{"n_layer": 18, "n_experts": 80, "experts_per_token": 4, "d_shared_expert": 64, "activation": "silu", "moe_layers": [0, 2, 4, 6, 8, 10, 12, 14, 16], "routed_scale": 1.0, "balance_loss": 0.000113, "n_groups": 8, "norm": "rmsnorm", "grad_clip": 1.0, "batch_tokens": [65536, 131072, 262144], "seq_len": 1024, "train_tokens": 628000000, "dataset": "wikipedia_en"}
Below are experts of layer 14 (counted from 0) of a mixture-of-experts language model. Rows are named router (the router's row for the expert), up (a neuron's input weights, with its number) and show model dimensions 0-127. Each number is 128 + 24 x the weight over its row's rms, rounded and kept within 0 to 255. Numbers have three digits each.
After each expert's rows: "mostly gets" lists some tokens that are sent to it at least half of the time. This comes from a sample of Wikipedia text that the model never trained on.

# expert 32
router:132100133127116134143104142129175121128115132142140176103076099153098142110149155134102126126164125075178177107167129115134176146139101124124148140096140093103101170121140145144119139108162125112119126144101092098102192118106165117115158150143110103138120140134127118154110099142154087154121088151107108134131155175119154088087121139114146124135136149159101147103170136122109136148120
up0:097119140132142106120140113122125106127102131133128156087135127138161143101155133093103092138147120155163178140164121089133157131102120133154108120146115120096124119137103156124130150124178116096119110097130140141123193135110147119072104153149129109139164121104112111139127174146114097189129109145097115145123123168125127128107138212109150111100167123126104117119135155151178156090129
up1:101147153080123131131158141146166098118176137144105114141131090152135094110091145136120131094132113148130148083136116129129131097134147145111112167152142130111153156148138127161131108141147126113151146145145110146109104142133161094145143176103081116112126136126156097090131120132146100096180163119155129146074163130116100154136096175086143159072100111104147164120114155116146140091116
up2:134149154170111140102136102157102143151138155151135107144158119136098169098121185125118125108114046138127162130108108140143107140118149153061155115124113138154104132145100131120090093171141101118095130103081076133128126101113079164117161174120123155137154102135145157110131109138151139122131133150104086183157149110141130125117133109129128129127113157156130125110155126104113116133129
up3:167126151171143145095136108114167100159148159147140112156103103112119089075103133115127154142144114108100166129128141121132165137123139091127129166097133137131118125085126132177115115068196137091093132141112155100146156122114132178115131122113098129139127127090100146135117102093140117135112133154133074130097143137164124103127138099135136096119090097163133144157171121103109117127135
up4:115121083125210126120111122097131109078162142121129152146141107130151140153106123148145156125148132145138136154132167129130141131119118152146147123040107153166130120074145128173140165159140134152126151114164155068114136131120160124144152105144087122130125133154101163152144104100122073158116126139135111116137132125150121131115176135151154152141158165095121121116108103135121121111125
mostly gets: " Robert", " David", " Chris", " Michael", " by:", " Mike"

# expert 20
router:145101133138108128136121116186132110109121114169087195135093152154120152124155146138123185141136147113152171123145124094115151177109124141119127106106152069125130134116129100110101130124135136107115124122143137114107154151127137132145127144110103137155139115120133123111110094140139125147130107148122123054075136159093141123046114117118141080105115139170125149114141109144093145164113
up0:116137142173114114146117117163146139075137122130102143146132144158100108086121141108087124214141141140145120119130090146127117108107124114131092115128168107101097083124126138135146124101097167094121142126132105138122129100134119109151134102102097121143170136126118097152128110116127131150125115185098106063158135118167156111099119127134149125167092098111096117138145136161078147151103
up1:129141165112126150144154144114119096095139125141128170123147176122124107114156181130096178130145151147140163133099125145135114115123143191122128126124186094090149182116131120078122146109076138109077149140123141110112154110120122160138079139097124172134095126103133114146108151113124118133109131146148123096130139151171135135121086126109111134136110126153140117096126137078129107116183
up2:124112139131126178121136114182161129125129107161111146123122106118136079133139163148136094108091141157152113121151096131134116120157111110077080140146155095182113143132074133095098156159136132138148127119153134112145139120094142122136106119105129121159119131107162128126095138078114122114122143098072136117087124126129129097111177095154137126118128172094175147088154099105160106135125
up3:130124121121131153108111142180064128128108168121133120143103118168139159140202107111102151136119125114091117109155127085097116115112093101159101155094128138120158150117117133112149108112142112158129144110119135135115161153106145142192089104118112122125120160137128165117085086105161135121114115130109107110155113121092093121131138163193170107118108122147145085124120126109114125122161
up4:192142144135164121155129171161141131131113155130147136145166132159185109099149136168129103151128106163150095104118123104145087117098094157089138097155142129115112161116138136157127121078145144116098144132114166114124124117115101160116150108101160151124142140152115137121142128114097143170140084112095155120112146147121156097120131122132097132103138143166137104129160130140180137185084
mostly gets: " MF", " FW", " DF", " Candidate", " JPL", " Votes"

# expert 33
router:115077130133133134184123142155151088081150131139093168141119118173114150118130137150079133114144152128121174088158152117122112117108076142119118087136124088150097121140084123107119151134144103126150150175102127113154136178109127103140148139061148114106114127121109139106126128136147103111134125152114108133082158164129129113103130130125125138123121164118110161088115142133077149158095
up0:134135138117148146101107132128141133123123107127121136111129082135113133131116119102108113121147120082112087122117142122167115094142077125112124135160129143119101138130123146167109116090120143043154178156139192132131135140076145144140105130143156153140161086127144121133105163160108162144129120139124131167130151130148134137148140141140110160149108118110113092063175125092157163173104
up1:150095087159103137150151158173116141119087139100105121139144122097103151150104135127120098127140176122127081179127105122134131125139129129088149128146147104095156125102121124142138137146168153084150109131116118142114119133125158107107151111141161169087170141108171132137164098075130096113152185119129127128131114099139122111089171111129140121118128131072115140117075121087107148126114
up2:126118115122152168168094118134125143101155114128131126154136121170100118094140130105129124142117157162151142106142155119133124137125128122129125096130115141147127131102129123127162091116119095132085145131097166132174086144165119128118138153075131117097133088061097120134101107101120118172145077094140126163159103108130117117159137137167099151145174166172145177104152108134131122161092
up3:140102140140145125112133092117141135145145137102150121105090169101102176147168150129085110093134113128123147119106136123170165096098136168148163128112093142149160149135115094115073130145084117127125115099141122086145111095144116165137125150114146143108130088137129130147116098106098104095119074138105134145089144122146073139135134128102128125131185125153111157092116148190110139118130
up4:149112147129128135113132195150155122145116111157102154120115116150114101148108094155109122153094172127160172142150134155145112124124116129108141152174095142145100114121076140125162088121104146103157180168126127098122104160091108127124122120148124090103097160159111118130118149115093134126124125108101121094132130127103121108110150120105109147122150173172089099130063172102140134128131
mostly gets: " (", " (1", "(", " (200", " (2", " (201"

# expert 14
router:121101144132161134120126149140187120132127109141094121120092115161121162131109133149105133119140150113184129122185183102136134113132145164107092099109133130123123149103138111138119105136168086093128123181115093128096155152095154125167158138124118109113149094138088141160136084136134143107102138177079130112127197114106113139122135134115093112075131126112135142100124140110128118127157
up0:106117102116162144135117113111161126114144165139138117163131156160099172159112110175159119142124127093112111130175172131134150127096143133138133111093067134132125191144148095130125111150117122149122110108127153150148179163123154155121127177130104095117123129133114124140129125095116111152088117169082155114091141109147123156141159139071090123101118111136082143136115103103149112148130
up1:101106148111160153118169133162170142111110154116079143094149125133160151105108149135112159107170126075137140149166120141138099156123133142135121129118101090092128180101136157137150092091145077154143133126110141118154112131126135144101129111166097149125118147136160102187116154121121185101130129124094133133132144133125125109126181191148140141107104116134130135103132131166113093107140
up2:140093164113130128055115114149128117132126137114112132123076095138106159073134107211115114105141140142153150119108172150143164150149131187117090140139127131130147140128129156128125105121186112085115133136139124155146110179134136141133127138121144098121141109151095127140159102137153119118161152137147120118150089122099087151158185128111098111111151119144112149124118113161142134115142
up3:132153160122092119153098134143134081144086131107126086145137097168184141133139113120145121128090118111119092173142174120152132130120128146122099074098131113125108147169157114125112141123169155103161125140103151118112164148168131146146161173121152127144122151148091109119163181138128161129136126128090122122133114118127092119092148161071120115147149152130121097085140155118152157131119
up4:117127142064142161099119142108109125114152145111105106079152102146149167117139101110142125105145142117151113115134079122165084107132080143135147142108146116146131126101145109139171127115132094084112109162136132074125167173107129108144102106131084099146132133188130090171137132142120120105122139117111174097110159173143136129110109121102130128165122086124107124111127150175119135129131
mostly gets: " art", " te", " sec", " cult", " sett", " hig"

# expert 35
router:110121132110136126132102145123139118096112076148140151103107122151111142162144158157126124099181119120129132131153138136112150182152097154116111097116133088076104129105113121104094146117128127112116124171101099115096168170082131111130204137109092131132091132122104134117138098142142120121141094143120106110113118126109165090113124140151131096094132178165108161106145099128132158179123
up7:109132089147133149125117147117133086130098111141123113142130136133127146097154122138174114108141104175096151090154130099114155146080112194123125102108131099170107163147131157066160114097071137149108137118083096126130107107140106127124124123137141130143101149117109154137123094126159133137101133113095180100093137164116093147106120154107141122123135087149119181154146125122118114096107
up8:127143147120123149156105147132134130147109098122126124127090133137124140126139124126111136141111099141133130113146168117129137174172146120117143136130103171135129125116088161100116149114175134074125138161168118114116166143145123066103144110152166133113127181136132127132109176099125173095135116129133078132112131124063167105141159169150138119081132164133135152141093082187135132120136
up9:141120124103159083172125098109121095099140124087123119149140110149127103170168119147147109132143129134108150150130162105109128075176112108117133129155108134164070186144111120115101153131127108135110168123125111132137127133099122104166149149142095127143143132144088083068068104131136145135145137123144143107126147115159146111133105106152100111132132089138097099117170126150177137105140
up10:116121101073111130132143159115134146126132098123114130090143122122115088148106128140121148112137148128177117139118169139105146153130116163102118092109143116126122129166139136123145122131125146090134132167080149114082147166138097093149143136119118145129105073138104121155154118134150139165170159116206129096133160079130119151127119112111152130169158171136126104133113108074135168164139
up11:131135162104122149116121149085127109100136123095123092124105125192106090132128123117104123120155136094128152108111095101113155164098085113112127130075117115155106127113151130123101116106135137120101100132123091156162134197136162135130098119102123139170135140113114125105093127116133153123151150182135093134139134155155147087124110145093177133089106146120156141129168135095137149180102
mostly gets: " \"The", " at", " Location:", " Label:", "At", " Genus:"

# expert 79
router:130079131101135143150130144139147084134102094148104143128121061115097171152133153173108142140156121137141131113142127123157134140123140147132183098101113135127128147153140139137134134079158103101092122148112152141128139138121127159148142135133115128158099082111077138119118100134194108132119092145083093105134183123114121093132142142126126115066104152122097166101141103156126134099120
up0:084122087159154129127120145148083129135135132085123125169140125158123182100098204113139092119129102136121137121128151145137132130150150150130132153116142091100133118112114128116117100143157134087148138111137200135151126164136169106103144114128091091106117145125140125132136104160156113163163119101134088129106170119144129097138144162134093136123145131106104157142134149154107082092166
up1:147168159083150101110152137151108104112102102088124110105096145114098137148132140125124136137127128104181104166120137112124156142106138145174173105132153122105115163122131140115140161126131141118102100138145125129133161112101159147137141118151147094151139166158125105080123121113103147148104103162085128138085090116111116128103133159116101144108129134149147033112119174110142110111162
up2:167073116146109152107138155178160123140120131126127123111122128110128142165129168158101124126117108159117160164135111129124083171164177110132105120138160132124127147111152125119113112122159168125093163101156114180151111155104140099096156124121139117136088157152136077154161107133140128169132127131099166131104135118105139152171134151156118115089106177103123132092109098148103127103134
up3:131111135144115078148109125132150122092105116157168148113097108150081148106131150168141143156155112122135106102094176145102143135097116119114128129159147170110151090106106125097124108111117126139091166108128104136157138122129094146069156135107158116142150133109078135106096120126146093084130149135093113090174122127155101113131158113122111099114078134154142133100122126120095151074131
up4:131106110122144188132114164139123096084064141137146156125113107099154150126155119125108144157122124169149118130104095101137140116118094139152167132101155157086135091106138107106129151158164120120194148154155142136126160123129144165120116146147168116112098101144127136172098130122131108120140098148194169154115149169125152122148129143130122125095129129141117173114151156141152123120100
mostly gets: " tra", " gen", " tri", " gam", " chang", " val"

# expert 57
router:138098133120128113159134146137150128130106123150109209081110108141103157104107159190114120098178144065148119120154129119133181130150128109111134115122138106100122141093119122136114168109158117119116128128072098131131176119076158100129181147119108116131109126105126127152128097159161093128136129149129128123119136156086152116109114151133111112134157140152128115104169108145123167135117
up0:121155124111125138136105122149139117083094125121137133119095135151162140147049153169140142141165152116148132098114100104137143117159124117135122081133092138118125098189119147145077093142155125169123149112148116112126141128121116145046131109130140130095120104141119084128124149143154146109065135119121103097151121159143131131152129146107158109116159131125164156114101091154163138112133
up1:110146117113085123115090107120118115147121098142114146104081096120115138123111115145104123088085100110116112127104097141107087127142144081083157160130165110125142137130116098094122119129103095118108090142153092089119141099129123148134124115115144127133092100116116110157098121140148166168123171159117135102105140133163165122156088088164126074133077089106120113145120130095126115088109
up2:136128126100150130094127129143126113160119183128145155134125114157119068142158160180133115109161158123120112096128132132151202166160118125161144111130104107129135075136083129100137144162143144162124104127144133140165128132109129138130092109137167124089101169152165125152110100121156135143094124097162156141140127122058149125140091123119115084131132132157155110113140141121112133104112
up3:123105133188144163128119148123142113133130134142116119097111100115130152113114136098120109113113068113113119089089143149113125109142089102121135062115106155071144122140152146130124145088117161118137138132099127121127097073125158127149141144141081143177075121095126133126115136118181117155128112098114156159190132140153116109134156129126150108103157102139112129135158118159092119152098
up4:117120122111140119181104126127123144139114126141104180131133116122113147124149122134117091143124081153133128146144082172179127106148137111158116080151108132103161139132161123165073134126067080092156147101108113118120181132144114129085109138097144139164145097113144140111097140175159146121164155114145093102151123143108130105095095139114137130158150134094145142123150154150114111119118
mostly gets: " Genus:", " Daniel", " Joe", " Chris", "',", " name:"

# expert 15
router:137128134157120134117095145157159108110101133156110137132129107121115170148155155148113128091194141091169141127141143122132174136122108123101128107114130112101133118108149132132063145123147072130108116162104137161086140161110176123159157148093086110127100102095139133120141118122130098112106102147133124078127138157113143132070133178123121116113103142132094120093130103144108153140079
up7:120118154137115100109160143118104129134113084112095135129151128130117122123140144128094117156126123103098119124155134107110117116170156125162084144127117123135080125129061154125144109129099116182135106096117146117173136106115128113126150176053096125066122106148155105163144116098159174137144140150137127104102142119089138105116127109148117119148124072148160103159147114092129123143149
up8:123076132157129143164086104127148155098131124116126094107125159107150156116188143099096141139152142163101095145163099161145117129166095150103144134111132104124107132119135104120115155133120123171117135143113132139072101123152130117077142125184172106150116149118116129167139171160136128134167143111170164149108134123108121099143131124123075139140170091124136116163154128156118145128107
up9:151117131164146135126110126140105133130125148126115160150139099120126126091122147163081095168130089125162178121142143158158157110066135115121135131156123175120153142122127122154131087144145118122106122131133085150107139123084138133090172128076113084092123106162130142091085133103155131129092107092142117089129120110158087119163085153124099133142114169138133111101135099134145150131102
up10:152149165142130136106138129168113126120132134122142130106103128094097164190125142130136075138160160125130133154133136128129141131166106105092085112124094138085137121099124118135164113138148135140125118146095131139158126155129099130150131132104096121060069141103162121142124128136110157120110151133136121129154143104107136135128186136105103079167112119123117100189145147113084094127075
up11:102104119148128111131107157172120127087126110128158107121178109115141180104082113099113139129140142132109128127139132119121131105122178067127110136155122142146108118145128080157120141155066111126121120149110148151124110092127135132130125128135109101116103123120146160165100125077113144105115130169110147124132140145144107148088112128127090093124107149066060148079138114091150152139110
mostly gets: "|---|---|---|---|", "|---|---|---|", "|---|---|", "|---|---|---|---|---|", " also==", ");"

# expert 31
router:133113126132169140169090109146164124098157085175062144092108126136099160161149130157134148120149114110164137140137109135129122131158115128137150087096154116122116118105110112144133128101129139093135118136111131119103167182104115126125137154090132110091071100142087133148129083137110154148121114133122136111098165116127145084128089115142150081142133126107091107127149123096077119147104
up0:144126169097134118158136117134083125139137163171139139125138153104110160111139115168118119153110121136129127063158083108071077176152112149139146103163082153155148137137097126109144130099136150129149152135141134130113124135160100142112117141130149092171109125143052113098141097166153148123136126129107095140105133126120129102119084113126118130163094117127103102169122112152111133107115
up1:162135129130151072151135149152088172120128146152163123122167105147081159135149125129076134143101076120081073124120116120108126102146098130097109116116141076134138108143109115156150128125159104104134171160142127114135132136100119142132115127149096151135175143125150163134161114158099164157119113125165106126091113128137135074171119104124130130136126140116106094142114103098129179132136
up2:105178190138162177130107122154126119130145113151089124113154153121121121134136066119080165127146133103117135143143118137121106134128122133122178144080203196104119128143128151110074145109123129109109105130071138120148120109109095133140137136109133128157161135186107155130122132117125173138136137156107123108126115111106109124134155139164102123129135107121152124117143163133133131165109
up3:117139104119119113136097142157118159154156153120082131146113122180143053143142123157106107141186131103146163122110123119156107127163102134127158095120189131104130135159137089154083118089115141153132134108125122122135108143159130123128105111122101130108119119146074140158091133113113142158134183126156150119112116117147088125112128112178188111128095158145108130117116126146135101156131
up4:144123128113126114150118109151087095112151098106102110110100141111118081131133098134165140094115155102149147123072116138134123099148108145167145116133124098146126159126084125117142162083108136095130124124140158116156158161142127187121093098095153119175129138183134127134148112160122114137115121123132127157061142112087109136129161124104084095170132116114139139159114127116109185138132
mostly gets: " household", " population", "ensus", " average", " Total:", " km^{2}"

# expert 26
router:117110156090165160132076151162175091111104138133104144110086123168105200142154123192109112089133132122145125131136141165129149120136108161077125106120125110145104109115101102111099150119135132098100109126115106120131119154146129122142143114101122118084096136129139119114139125115119142129095082144113134097078145143124103150110114157120092109075131126136144111131119155157144153185128
up0:120156140106148133147087106133152112149138074129138119113110134144110145184142128132059105079115103119147158136143109168129136109111096104147156121106115089131099090143157093134166135135139101113140117129146120131067149125148082137133129119134143132125172148093144081143133133109162064146110110154134113103133178110152113170097125098140139149137129117105154101118141132120100094145136
up1:138152096121175119084127115167123082156098127104137109090072141159134158135111158114127126109110093083143124121097119122134171130121120124144133133092127109144138108149129110086105123123128158115090136122114139099141116172079126135159105154148176139102062132134116135101163145122198117107135153124101162114144120156102132128107146105121092149127139110134123117112127176094141146131097
up2:149126146128109101103102096153094131150133161171112118113085109106146120144126163162153144126111122143119127126111114120142144174095146139099138075122157104146143102102114165113106100131124082131143140122111140156095093179169117127155114103085132078105114116113084085110143113103083157135129127141104108143119134113141120142110159146126113066143179145114143101170135122143150146165119
up3:087117168098129096161090125123147148130101086118126127167104143141149185108097086158128124116131129123112112177154166110123170117112121144068168141104105147109146132120093138125148129104133162106116079148123152096112132128117123103105147150082156157085110156154121112098092110104126141139138093060145135123102144117102137151170112107121122118114106155134132140146110141128149115146132
up4:127175079147124166145082133139137125122144120098119176137138120126111107145102110151104133139136079153120144124134104166129156171158102113151130112106117179162108097139128129168108143111116097125126114125100104161116140162138138112106119122122135152118108157084137123095167115132122138128153140113170126090157158145160073107153149156136092117139169194100130150151124149147135134168104
mostly gets: " re", " E", " pro", " Pro", " inter", " cont"

# expert 13
router:153087109123115134156140134157140113103145122163112149125092116167081134127136129175075176121138159130135176125155131138123139121130086169103130092109146094127117112124079096122133137146152100129118117173094119077146140122083150131142158121112118104139076150103092123137124106122151108166133139116077122134072105155112155096121136088112129124141142147102104167111150132139107137142122
up0:155112145085123139129143185120183124141106123114100136136134177122141174120118128109115113139152137131129124099123157140147128151131104137169159185149107114096187133155108147087132113107149130115147126116119129110155131134153098139098147100151124113154086161136113127121153123105181132194126136105121125086116159196113161156169086102121159130134128137137156139129136110134137105133104
up1:128144159123173110126117098130072106096163122139099115132166112158110149150120096125113162109122123139165136131111127146120135148110124154125115151135167117116077137138126129136097142095124124128144102107117129118125126109106107125127141112223116117113152153146098134145123115087164148151144082112101127114065164127133061148154116093114117112140121105091102123095139137140082159106116
up2:101064112143125145174149114150108103146112147120159143110163129153110128131120119112125075117117115167120122154183136142176133157168143108119129126095110140148090092164133157161155114182137202134120114115122100125158132164125185132099136144143107153082108129147143117121132140132162144155134142108128124131115145120121111126129148143150151138093140121086128159153125150153093161104117
up3:118133125132117125111136135170136115135114124118129157119110105143159076123139141167083134126161137128086125140081105136125084092139104107122169140107110109126106116138095163121138114125116163139126128156124139107134165098105102112121125134107166155150133133127144100148149127120110085144078106105113123084129116134103166063110084136151090105153168135147135193077114140116143092144085
up4:170124154104120158144111101174132105110107099115205077142117100129123119126136125159105067153118126125132123132105103143127175096121122134139133099125123113119136091127115115104141144142135080131142156132083099076126133125134133139144118101113107063113109120148121182125120099125147088134112157114079105148182128112116115110154118107145153102103143127086093127095121130122106147120136
mostly gets: " (200", " (201", " (199", " (198", " (202", " (197"

# expert 46
router:129102162157151128170143133191126108139106146171112143087113106166123158129117128136134161090140154121119138083164143147131127129107093130133156134109123098127136108133111117150133155118106099132141099147080154088104159106099125067145169164124136142078120130113118124093134131137140119145122092147089140104111132106139148107086120166105124087113176118136111180106101110128117107152099
up7:129103117157157163113091109139142104088123119161144144098103111114129146101094127141163143123125120154127143118107110120119117138167093141106088148109154074138161112100117115122146139136105129142183134141158141112104104129106127076104120121171077128094120144108068152102154118150119125165092141100177085113101086119164137133142160100115105115117121139159118157131132148101116138172131
up8:159164170098117147141165155128116110113122151185131145140138138159133157153113144144115136109144104112103125099143110099135116161118089138113126110071153129107067131147115108143123135122132134128164134119093150102122131140128113080131142107118118141115123133130191127076152101113102148147119058113147173110119094121124161144054118163114133118139165148129151152154148136130107120117148
up9:114132145153130130156095122147105112131087149117095125112140104185145136079160188121143092141129153138134140100144102176124133119070188097108120131152122148161133158126115148135136128121127135131157126166175161103096130110103136119169140148119096114151161094109157145122133093096146165070155108147138086153117147126134128135132120158111127137152169122139142100094110137107107124106128
up10:142125113153160089157150169143163131126117092131142119181109082144134114158134109093131128163142128151098133122125123111164152164134128113147122097154142088107166155145154129095147127134097171107116106148110153153077128128107116117178157102145155140132112108102170140141110118128118138185090086163165140131087065119093134131133129117116114138107109089152104115122135126144141120124102
up11:172139164126110128098107116149148127095118150110077139119131134087126094130136141128154134140127097119174117168109128104176098117152110115178152156177111173145106085162105117095122121077144136155124098121124149148105140111108180084127138105126091106116093173146117139124144116113127134144110124103121132081083119130131191146123107111137142127130120146128083135141113101141156115140151
mostly gets: "′", " \"D", " \"T", " \"B", "==D", " (d"

# expert 77
router:167053131126118114160126159161165114100093131158097167099111129181099120125162141121129148134170130139147176135161164120124132145124113139132100109126144137123147139118116125142103132120140113115140126120104147145077160158084135146126152148075119149090131108139119124093136125139138103095130097156138125117077169148133118096088110161106111103112141110149099135075107114146092121133099
up7:106073090147108107161109139189162156132122153159110097108121136139138146160129147116153150109119125099149103138146156157148122097098121107131110130141121121124133141074144106170137127130136127144148093122134078123128154132147108102090147112164118081147142154137144106136117144114134101139130097192149130085134144133097116156109110144149172118129074152128144162140071108170122106127135
up8:121118176127065118116108153105156154120104144087124115133124152097106117124107100111137152158181103143138109080083091125132122125119151136093171095114160130131141144099125158098148147136156143139094117115105190131170095103085106148149092107090121099104123162097130116131127119120141084115110135163105134141129132147142085128156130132115117110098118107090142132141107127160121158159119
up9:155206136122134142100157175112099154118162099133098166110099146162132135050145137110096143137098122146125166111123117138127078134123122139136125149085133120126116099143142193102104147133113129096108150136132172135094114168140158129107084112126130119139118106131088114108107113167120112156137127113093133133127112145129108097125128128120103112109128086115135133126115140131156175091091
up10:110133130111112145101117162142144142116099117134102119121149153141113114092156155157131103085143106149130100092120097136083129131110116147125100082112144125147145158130080082141170132103116162150111145123117118154113150152146138187137160128153171095178127126090077163106137103128131124104123141105140109117114133146166124103146100153077088179142170123175128137121118134141106124103124
up11:171116125168135073137114113134116118140162117161119166138154146118110112093122152108093140099106111116149116141158177133150144138131104125154144179141119110104120130106134092120158145103128162131117114126105123135148101165138165147099138160115097143094140123140143133124119146119147147156115120164140142153116139138172134140130094199100131105083145131111123127070103081183098140099088
mostly gets: " 0", " 6", " 7", " 5", " 2", " 4"

# expert 39
router:143090143122099137119120158126108077099108090115094151132121143139100150127152136139123185147125158111134146147157137129142139150141123123128134100086132139076112090134091134124137145139124137124123129154093097093121152125121159105142124179099105097123089146121130097096175113134154092134137111159151139077111146137081111099122067113097137065136116124120061123124126137137108138144120
up0:168123153115146124144148125098131148152102117083153142134159103137075120096183127144077133143161144126156118143129127110170139114120071108115091154139140160093132112155142162137132162164096177153106154137136114142115148124089132091111145140120138190139138142099059079165138113124117106094130150136125152104124143152138128112130129137111096117125107124123108148142154101147138163112125
up1:109137124115122128123156168141148116076084106087120134122088123129101123213150090095153160144117130130192113122130135119151146143091140157156110134117157112109092121147107101106149126160130154137072124142126071099124147195143118086119125145144146129105136115117136112102129152153150108148152101148097142091127130145101117144134121128129137092120118129106099131139086100140142117123152
up2:131126089061121117147152146167088133149123123125126120075108151096143154143121120119157108155124157133089123115165183161171105115099105164126122150116145127123122110093106138106132148120100138139108162132117139130149163146186150104129177128140131116125161132101118143138136109147129114124148077123104106159146103151164116094125132097138144127109096095105133128134180136172180116149146
up3:110118162077119106133129120142133146132192126121104135164143147126155121155115174168143121128104127125092157138143136127110092128149127154102157159128129167119087093103072118148112148129120152101109109124160077157123095132102072143124104143138085129126099149129106129148131100136141129139115163136118134107139099128144129118107072103135164150139127084130124077161122181151103141155106
up4:140157087148155172159178138106148175117092142130170117096124086168153123104162140114132137145102138107117144136093126130143130131151122118109115128118079108142108156159107122133141093141143110115107146104136131111161136118108151111125130163086100147087098147157133128111142140123140139128150128139124172069124112147117100118145151148057104114102121171120103104111128173152106167092121
mostly gets: " (aged", " age", " (age", " years", " Coordinates:", " one"

# expert 54
router:161102145148151145155135119144119133134098104167118161098124136140127143153155152130149144088157112072124169110123174104129135106138102170120163074118095129081122162145119129113130171132133115135110107165123110119106151131104149136133147147129092098135099130150134128149105120177129137144106085123091078100074131094080141130124123164122113114101130171101114144116150152112109172142118
up0:163109147135090128145129143147106105094150181130170120137130133116125135126129141180107133146136083132107100139160130142145106114077096136131160161118148125092164162136081115174102106149106156133114117162141151142089166158160117149063127146111139131128147142134140132161141132134124156118113137108063095115125108148101153130132111126062135111146099122119130127139162144095113117126170
up1:143115140169113129134149165078159127139092125141141121152097107116144173182118115129156122120137127171103169144152149117143141133132114097116169144145141115121128128129117123125126106129127158101146121105094132168108137122124141189078144115109131117146105159080087137134118116144108114141117094108144137061148168104123171111083151112142115120157110147055111130106102130118143168115129
up2:143131056157136161110079116150132113121127153100072155145136173162137092124151166152123119100146125119108143145150145151127139079108153113152110133131100120116138115183137095149160130107120151097172108137117096116125079133148107139115106100147085127151117113146132124142104147094145135128093088141115092118095138051143128123127124137144080110117115130105102154133142122149145134137127
up3:119109107123138117147111174091082132133144089102127139156132116159084140147132154114170119068153131074103132146110145119106125143124101129105109137201128118150098127141131115129127143097147119120117151100133132098105118118078104146143082138091110100147150160125158144133100163158141145128105105110130123087063143129111132095108124158149131131183133155113128121119120135104133165093103
up4:153145127123149133156128090156180121176157109102131112112122083134108122143116140146093090096129104085110140139128130123157142124105109168152138118147124128115110133149166101102110107110124132091080082166124118097141136131131195126093114140149132101114092136143140143156140157180119086140112124140125106077087083115107140160115124116127096129105127151164112132152138130142095167113098
mostly gets: " Kh", " Raj", " Pak", " Bh", " Mah", " Ak"

# expert 40
router:140128139126099184142097151132114134130118125130105155123076122158131158123126154184088157133146153146143152091132177148107138152101110151148124092095124128109138137094094104129118159110160142084141124150134095125107131154134111150184131165145128092104088121112118150126136114112163124101098122185119115127118157103116102096098114098144102071120111108128136156152175118149104132111118
up0:122138106120111158111113116129098092093131140119118102154097153122117142117076133142130129139071130124149112090084107110114147134139117169131116119130121120157118100112107102110082172133082084095115119109170159109091148178132166080128124152111131155131127138121126074127143126119153110117144160155115063145102078136095154110113160154147114135150125103130090121115156158130133137127112
up1:122101137122109166155127119112152163095128144154141122153136102120136151180126155136127095122129107159152122125138172146103078143131106129144094139095111102098154157115112115144117206103165115120135142112142160125103137136123110101136153141099147105164149109109175127193125153095160142104112121147100133070156142122124130116158142091140141122137114136103122184105161130151107093141133
up2:130174131154127135134125124087122111167103107090102129142101086140131133136112143129090132151120127143132145087142135141152140162148109112161083127093132117150153106145107128145145130148169150144134127159127098144153127120091119107121150163107139185076133132157099113111132098098100148099107072119115095135105121128086121147073163103131144095122150111141128129068121154172144160106095
up3:138114171137072152133155154135136166165154081133126185119116130122139118123121126142168128106116080130105127105082135169174131171139086098168120154112123148109141123154097152092131126118106117090138116151177124114131121134106117121172092119142115138122157119107100120100132116132181125119159074145105147114115133110114124062135088091126117138153126127121154131117148126127152117156115
up4:088154110127092114120095135134122151137135106081117128164097097124078142102161132120125133100160145127185135098099116142090084156096134156161117120129113187130116146130073113109118135113127146092093147120165117159089118157124163115173144155159130127115096079121115120134172134112174124151115116102119121149109138100134143154127118152148120113094103129123121115122067110119120111123130
mostly gets: " reg", " Reg", " ag", " bas", " count", " centur"

# expert 72
router:115075097154143122159100114168140155125135151121045174108094118103112141148147152171117145109170125125134140117172145125144116165133079155119120113113136085106137125144114150142130126095162109124125093138149082114102145152123128129138195127097118123134104118117091088114157110171135094113137130103135142132115132115143157119100116109100139127100149169127131142178165139132120149116123
up7:138190124125129156112134123134145145141148068138104154102109111143127068127122150142108147124123100162117130131163121127146084129142090163136105115115133106135157137079113133131154090096114135079174138149075100095124167130118148109161170111132121140127149142131141137160133131132126133140162150102137134147111148128128185146136176151174112155112142114102135121150175165167161142125121
up8:166075122131127104146154110152154103104119149135100116162164147119103148141104144140109090139124138096128152125115101140102137146152112131129162154129152126132085138101081123114158069123173124135163144070106088134101150103149154145120125153113097101140158133184136102151137150128142119149150138105171135111143144105128107116125117115153124083133169130109148159146141101064124165137120
up9:105100119105102130109207141173149200122145190153114137157114135092082143159131145092125113087162145104140099128121147087130152121116129104112078126127115137127148136119126098108156120128136099111110117121149155105116108112070121123128131132119151105122174124114132126092121140082158135087126088161138140130139168109117155096134175093108140127122138113127114114130127123134160112127125
up10:128109132112116113103121110141181116098067099133146135154117165110099124150139195094177085083159124147107137139134151144140145142124177097120129126122110119080113100141095133148159112147175140165087138143169140120133121105117130126123111112135213123082117112114150135112130164119120116102148108098084122142094130145114134140128142134114138118133111138115144132088123098145149110135138
up11:135108074123148126141168150142115137114099098073078091131103120140135156126120113143076119149105127116130124123110112114142122133123158128150096134085127115124137096128125164140145089101180112104148125113146138120128117103116107123142172112125141200103090138069121161115149096145140121154153145159129103145123143120111082126118173066144093095128143144134096109111139154137116114156132
mostly gets: " JPL", " MPC", " Votes", "|---|---|---|---|", " Apps", "|---|---|---|---|---|---|"